From a checkpoint of a small mixture-of-experts model trained on Wikipedia.
Size: width 128, vocabulary 2048.
Experts: 32 GeGLU neurons an expert, 8 picks a token, a sigmoid router.
Training: a variant of Muon for the experts, 4568 steps.
Below are experts of layer 8 (counted from 0) of a mixture-of-experts language model. Rows are named router (the router's row for the expert), gate (a neuron's input weights, with its number), up (a neuron's input weights, with its number), down (a neuron's output weights, with its number) and show model dimensions 0-127. Each number is 500 + 50 x the weight over its row's rms, rounded and kept within 0 to 999. Numbers have three digits each.
Before each expert's rows: a language model's description of what the expert responds to; "gets" lists some tokens that make up at least twice as much of what it gets as of all text. This comes from a sample of Wikipedia text that the model never trained on. Tokens count by the router's weight.

# expert 24
Early-word syllable pieces. Second syllable pieces inside longer words and names, like ni in junior, anniversary, ap in disappointing, an in expansion.
gets: "ni", "ap", "e", "pe", "ep", "ten"
router:457542488581454418454404498546522520500434524528508442467425545542545509468507412466552509493591479448464498450536536462537551529538511534509446535437584482401458536481462479448529543436551561497346527519460529496560535569523542501496569503489578471543544463507390501498570592576405550529512488586558502528469458454426473510436557562516578520476567416523596458537473535519515457406506
gate0:480534408512530462563553490496511435498530408538414499509448515532501522485493573550560655552539514476508463448491500624521555569469493517463476555454482472401456488528543441538472576458431529524387417580481580442561417581463549438560502572442542417478450464567466515550560518509439560571473483469501546512473513579467449556512550501512525537502533521567479428496477472530517449602522
up0:437492506568597422538522420541600408513468521558548475430530523494502516535509604626421500517459416529369529589536572523518504478445457511504559468549552503499444494501440518435504538463535546487482452554529535485569475496488554529488439424502415501462564533512535499506492460453480538494451498540540592536452459571459435570501457568596543527462549518544509470385423476554420498451549
down0:469514512590520466589498459501476571584412400495480492491450468554518483524543601479474550440505553542527523449518519498511530447505520517352465531528483533530533443483535490403557599573441422475506523500473583490472521584439563456453533553575482512477510488454420513540508469413551528549511442478564502540487528534418441462644506515562530506526562500504429468465590421482479520385556
gate1:457466523492431496574526433525535510417536517552509394422521516431492612554482513519561576546534550497363446511539399549477489498505522404457526522459508525525412498475395527526601502483518436582523561528443515510557463488494495513475490550459513533491496438540460472528587632477489466553618490518545411460464408516461520541514533512572561476525472467524456473487476507572557490424597
up1:504457487489453506438448489413589442592510513496517456529505497522488486509503556476420513442576434540496506472522561578466396507420488562482468544485477484523536534499589466460535546521581484501552541513472592521427485533396451491516525501524508510449566521378555507508382541474506499548447403465415493435601543490392452492478499623526435426474504446479594594518480531490416466506463
down1:497541458415455375474468537544493486531437555507473511411447568398385496554520546437549460506547478429504484480605506457408501450561416434512539548598520498466492459525536509529543525476511480502519481521520522547528486431565532519522512457530567563441524542491495467523464456562430480509514503505473436511561396508443444416510542503372402512527497441487619510450487431429415474570453
gate2:540472510485550484548506496417509457484518552530442480465498546434538545532525514461408596529547435472517436472474510460534561414452479596537448589587512483485546555548503464460501559451543543521498514469435470561459454488457483520642459565418458483563642527541445414478560449591454454537578515544542505429426409441473575460584516491499564442500546470472532534516491522515408493496555
up2:534500472584509419529543441570548559445588484455578486522429560506495518515529566468534500508445449458534495428524482486492481536638457410570512468400582514490482431464383508537514603530462526478525529520493504467461459431586538475545524540426425407558494502566433540420535534479432521404473514433453477470460520448425485475541398547554440452457579492485566536478577504490508519515479
down2:477531435567482413539497444510454488482518414462432412492506472448498402519494481531573507378466533465506499461490490504462425488496463528541450488398521478593473542582486460437486482619549424376477546522563541537461471542428587490494481535444371477436482616522524412504452612437513509494516575450425490477496431507487463506477574496541504492473483430481558542482553512536549486444483
gate3:447409495474535513575477527541524479442547432541450545509483503488512402553565498487417535532462558500510418516569571424535520609429531557409485388524539587554513564595492441444479486560453492380484486514495558399568497516508551510528571518539502479533509495522459399469493492579439590482482572489487500500420474570508425477477439567528376548490562481474454484450449493503507548481519
up3:543444513469517455547550486539501445448482541524375410610582410585462520503598432611500472521476549543558469504497487434496513469576423453484476555490468518493582474508423493494438456512539508400505529450477568478457485487466482526518456540575503459433482502598535475539473474557531454501424503582536524543522580467432525587523540481522492603412563598551489499490556446411487532560491
down3:462412502441514459504552536439529464470527500470500391565557468550511495503539525504433466476536450555454410543414469599517453567551481430506414583396485608415523536462411521510493445528383511471497528490509471395437527401365542491518411541504481520483546491543502528483434474450542509498551520447536508532539557452531460527588449509483442444490548451440518563497551574555539475475486
gate4:515577438567484452448395525648512555475565462464417430506491541556410496488528463471586569563530548570432554539463513510482487542536493434470504502432499479444454428466539479516545483467541493451523547518425474621483521510574546524513544538525475453480439576594501428500431494468474501442552481475461494478556561483461481591543483549446566454484450585595491469450524500389480557447574
up4:388459479567544472425385403484498555482487459542491459454523529517573487498543401451551475535523557546543487558532439493478420503431515497450418520485519447442556521519502467528519439555469520467502535545542500505310490455550465365540654447452453508488490496545525455515555541467448537528526552470540508581532510527422493479499486477468561537488537428549565542520545477587550549499535
down4:520450421434567463435596461558465581526537535524503526432573535441487514486455522603484467493457489527466490435511441392555503476559476536573474460502489529526470474436498522560432449536451478549582543443508556588465433525426530485393470472521592455520512536476519411469510510520490538547481434498505493449422496536638582524543360438596540463510467495504428432466489483433465466517511
gate5:523470367568470455456533546466494448462504438510514575436445463562568512534472518522583458537500367465492540560467499451510454354539590539500433417531490516480457478560521519494520575500496471443485455502469493485524525575435480521503592529469498518427480509545417471528492507471497520541457515423434471466451470533483590490497393536552545353492576525510478582458477410593562523517456
up5:372503446589524466497428481566561554554473533503462427453548554494584470507526520418541550536530519527603561521516399550584556483496525606496469489517518465569425607497512452483476498468508450579521431520504525561519498488525437436448603532552475487525420505500462563472521536551585588565526465432554467512423490471442493533529525463506514475525550478651471430524500492467501554589499
down5:421480614568479426565476429490484507462437498555465463458575500470441453470437484461528441536469475542545535491433546561472555543426531515472460542523469462556473574448565560546470576513567525482457523424448501518498551362562598488574541573467478441503420536580560581503527457465487481579466495544471435492523523568524593507567455620558549495547480451439433489462487451554513458519516
gate6:478571502520524487455404497539565462455512393585545536472460423486390592452553457522496571482536515508540578536482533571502511514521441529386442492503535438504529479517553473470440437396490545464481431440506449522517550401570566473502589431529437486472586497435546480504581530507401557516539449591560541476506508518444452586466539599531538508472475590514496474461439426519480474501468
up6:429531433489460589573469495516474500517532556509522447486439471477520484498506484479416507421467572388488518417489493551506491545439431565489511548427487522468464548463487487518517526484582530479469500521348543451495469463516492446474392529482503446464528489510527485505406460610534508565608481564527461424604533531499540604392500462471529455518443535403456480585438533414497395532482
down6:554537517469532439575519504518489584484519448457447494480539431484450488492557478544602509566555413519541453428447476490550443445560501590441491548460446512486522400495479450537487411498532440564516542464603499495442533513489420450497549490450471461526491542483503454623454488415429466471503542528413538418490487394501517511548473473588571532523534551500550494505439454449599595624449
gate7:517592512482440504536504511495536534399511481513431411465477514439453483476553478457521463527581502439541369493511578451528444491540512605493427535471562488627473506455628460545511538488473514540614533505526543502514430392444473488479520507502499499532508508517493510504448508559565433403525466568467503442490463415471551536501571593469413539456615466536548524477494516490367511547483
up7:452465536485432476420465534552568473463531530559416447477602492477458418579420431457604461568506427464449492578548518579452510550546536500475488506507532538443533458582494430525478497455485469536459568441492511496453492434474423534451441540522476570486465587621435515462557494407454516513496526524428466417511430481515532432520481605596523559426603447508507525546446531465523491478491
down7:550547571487429542500486540620641424488450408502455453425424555420464514501508544582522429455421490532476518438483514463469484469463531578524422580559556489538516508461545476486442521525513497532527526447547526413498484510519509478499625520568547569471529551516452511491512465557402531493435481488517391516475575447542350552516504490549463508531439528588529559473514467496524580479513
gate8:413463447493471500503510560509474514522535445515494427519534458479526518551490476489613433506583570508542482420478448499463533519510518521471475460511493494490524544561629464530581473487506491449484377439373474493581524569482522516452481397501450479552471532532526557393434475381551447557484535419434521506455500487573502596419579512446540503506577546477584474537531482509363540522478
up8:541466540518485589486601630559537512459414536501520413520460417458488412456605502494485555507587421436491517545451451515454516454469475497537514526482459481570578522534417561419526563509502408441597503554488522482559491475534506543464519548594569428559528401489584455593505501444502552561520514513471524510519530471495587510432532580442547479437491423532507458477522464474560458541534
down8:542477479426528534492511502448542491508567539574520573438484486602544502491489484561495523496530468506515523511599537488427495470511420483532626469513408448472488529427414610392567533512495528442397493437471455495453497518447554423542514545565447560503475477476470527453384537440432430579527518471590445611469457441523516410423511484446487450427464482471576463555469471488508495453469
gate9:531407482504517489482487507473461418613500549516514421456510514544394577553543545455514466566533469497428584566508525542496449516440546477426498546591580494431448571498531500395414494371478567498482491474397535556448479520515477421530484572530551502489542542422417483509482490494505425584581488499501482439478532525448471540505585563421543443522518508491520562420450529526409562480533
up9:565533516593453530499459543589473534444528505518480545513488470495527602482559469464553522497480515409499490506404522511476508537484497486512484474581589453493490581418475477524552460472532505519429561461489559548594483487509569510407532460615522488451516452510524551416456466493427472546605454532657506549506432556470430554492510529532535519379448522563536436442445566504511580423419
down9:492432494495604479453473593529465485444459515541513485489433567440500430599554513563465610453476515527512496458576508486472494500474373491454451426571434514513507536435488421444582462462479449473507336526526441475539598574493497536505520566502489509495503522558509439506558588522498382466476460428499432455578496503523527457565415498545399549487543455510471541521505550460536523432526
gate10:531434538487487448452557534533576437513480521582512462471493487489554494474432482552448547460463570489479454579443524463478524483616506560507530344415503494455553424428557490494591583473497472441533468571446519537530577520559479586438489425533429488557397540452511537503563528508453504533497544565456450510483512485537455511401466425465429545419451435485446438505552534433561544476578
up10:444496490467537412505489502465562511430568441396563559489351394553480441484521499534475436586487516456573486554456463542447487558513457455520472472412514495499436536503526508401502407535488538420452394499486529627518488491576534473527554444506472479390536468559489555529553467467494451470481580508481519426484514477500398404505487498421477494573462475463484472495460423491474571523564
down10:595553541541500401492538499490475601526571453423476478489533550428499444482538545514506511501480333466605505494486449476444562501564521585593479492521542572483493475440511449464526494557546522532440588495560577563420525505456515515558569532584541535464544463422524498477530504549500512520507483459474616455493454539485441564484487485461460531521518403532587520503442466574452597390510
gate11:440464593510462528484351553514504490567487418570485532561474471547516542576489440579459571544482451487568561588525409509531422513558556451466568458533503440538485539466533536517493516527531619467490475515514498440506458468451442553413575537511582485462492561561493506540539547557518560592474535419570440537468502459484522491538524412510532410486484391488574546580509451567511475545458
up11:474453484510561628479404472488505521498492473523482549525437450500449395523558433503440521459562581443398539585402419552438497476487445442513408421416511440557517523486496442487470497504575424502511456490509454430486568427438546465582489572499588475504558460468490514474460492507452479475479469417524506526543532625459553476465430468457430558520523526472483435425442475435457480468432
down11:487446499583573557505435561515410474403386480582447507537568486493544558512501416495520490504501550497446521482486484598485428433418501413472538467481496556607560547454533515504450508490441589455512487537573562539575517576488476437572507533571474469451542528527477545532448535466412571544535448409492482552507472500445478404577429542490485504577609555474515508513428427525517520484454
gate12:528535543549487503490508436517558532456525486511460445443431535500474460530607507502481534503492637426475446519510509432552623511408423554530473530433478416515405482477458460541496548489559611481449532431505389473469512480536551472432412572470443445500493451462408538463492526488415499400508511549515495616433548484479479491595494505509461558497479450523431465449523433490434465408508
up12:520518570515383499446520468524435397546462469455445493556547442513469501512624459540545488545523463504642512493550501503407447515494590498566533553402516466501474531599524477512457556461550446463552493457539410528492503539505534567451501546535513522441535428488478505475603422548501629535438477499440461392509471500450542519490478517506597492522452524613483536478480399501532498503430
down12:496481443602448434536539555508512525506483576471492452560450504499470496441634503410545471506514504604543504493552476516535513455508526476528541444458622458503519536448583454592428516464492535523505582538561535480594498496480500469479462488459493477525553447445474439481464544430473611537482509543477486433562465443493521529518403473403554610446575482508490432515412350460485453460462
gate13:584471512484507462486483534512578563487373502525561487451479542601588522466478444451507534524501455527440550458517450514498481598590549445445455457483573531544499447448462495480459552501571545511472523435541571571525471444482560436556436474407593464522462449485442515479428553434442476561511545562494395473468525431598536519540434523413415437501553534453457507426501547458529513408477
up13:471445547468543484445504409506432564464465604512509501458470458456467496403496516441467399473564422440496422436565536498528446505481501506399452420554543570465506401634567471525511515473538550615489541479518577465508489558462616485449582541576532538564446413481447474482442510506464539426498513462570495493549495493421454529481442517497496500570460420485445542463566459527469490509461
down13:469521518430534461613473483592515567576457414495551491524498514520519518467524515566523489434583459563549583425517503517592521488525423468417443597452477503540489530540440483436523547530524588496502499552519583482469426489472468490449532486459495536502505505475549498413576469445485526564493505519588542525588531556500483506383499380529555375560568577469497523506503479484494582632521
gate14:508577512547445515470533494508497517534435505605488405481496479585457529551601496464557459562472518472532462444539493540541444526527525508417501529512596412446449513582515559491543517538483627458509472534509490534376487449484511447526632530594512472571445470504531444578545507557609471488511499562434510576439465445464442552419487486527530504399453458453558479553590499496537536442491
up14:444474514522483559478544410542522534445495455504570529483503503566434464417482488457482487381507511614597380529437442481626565582491537523508449600487475458525420459550554452476441504589502443507568549541492537544455460524543496503477547373520572417581443490506480529509495541478527544504511519448535528523535464495517438543461645487537526551523488474461448537556458454507535456579485
down14:570472494471505476544490498444521522550552526533446555531613512440590551566507522470557451470485455549402563592488409531555417601478449474465591477419580477575506442627489390540526574443495540545461502540545532430498495496540602497473478578551495473519533442492458401534473538577547441587530475497501433589475472491525499487537469473489476510535482410522509497450506534555506491493409
gate15:499605503552484476486506551499517434498510496564544533515511534472485468386490509422594480507506481536504489531412446495500465444413485507497487515575606569486486508508548461480533541469382576621518514514620581442457490499534470442533505556539530538655516440529513614518505433473427501503502544566545495563463450561361439475483466579572490506455475523536530508397505490503498503487542
up15:515581425428401432513481506562406526500592442571447559544548444492551436566520469435499420488559419425520501536409595442485475539548594417467517545473485518553452524395468566463540471510459471450485489516517589483513520537572532544476531511528565459569427544444476447456459517569474524554458495503481507481455455539515424467478427583480405476515512492556550504525543372513536506463458
down15:456561542578530538500469476556509521519618538489446485456465458435553416436558486378445536487487444434486484489436492540482553497561561473488471487425532560514520549437497564466529491359539468478480509568556442576537487566523475474469609533459571542486480486436485428420510473507552507631507460486508564426520463507495577453445467524477518478491393515456442494575547470468432531405583
gate16:435480501515566612401509518583412547413449471507529495523466579597562530539563449512487505510507506484605458503531441452547473573541574482445501549515522517433461500486456516489489513479439506554573519505515542389467433455483510499508497505399584450513455507564458413506642514468525448514494369509475541536528524490394479386399560525478515536512491492565520541426531466513545526465510
up16:546533368478473590355486568590542478440444515448489551505481529442516500586502535518499525506518495551560479451546518447464445460481518499433512595500455489496488535425506561492551506526456499573519472546522481465494353485561497444525423509538455505529649512509463512518517509503458404523621523540569455472474496650490502447571489461498554502431478486543527474467437410517481545447501
down16:486546433407556550499516637573577358504497562558431511462470460431503458507473592527469514549525471459492522486565505601483471505564500443435565498558390543572441486517481478409540508494563518479418489438459459552442496427461479451463424475480495380515458571477482506510470514461530455501589523460551536532558423457509536508481486464520476472434449517444607558491492459479418461464526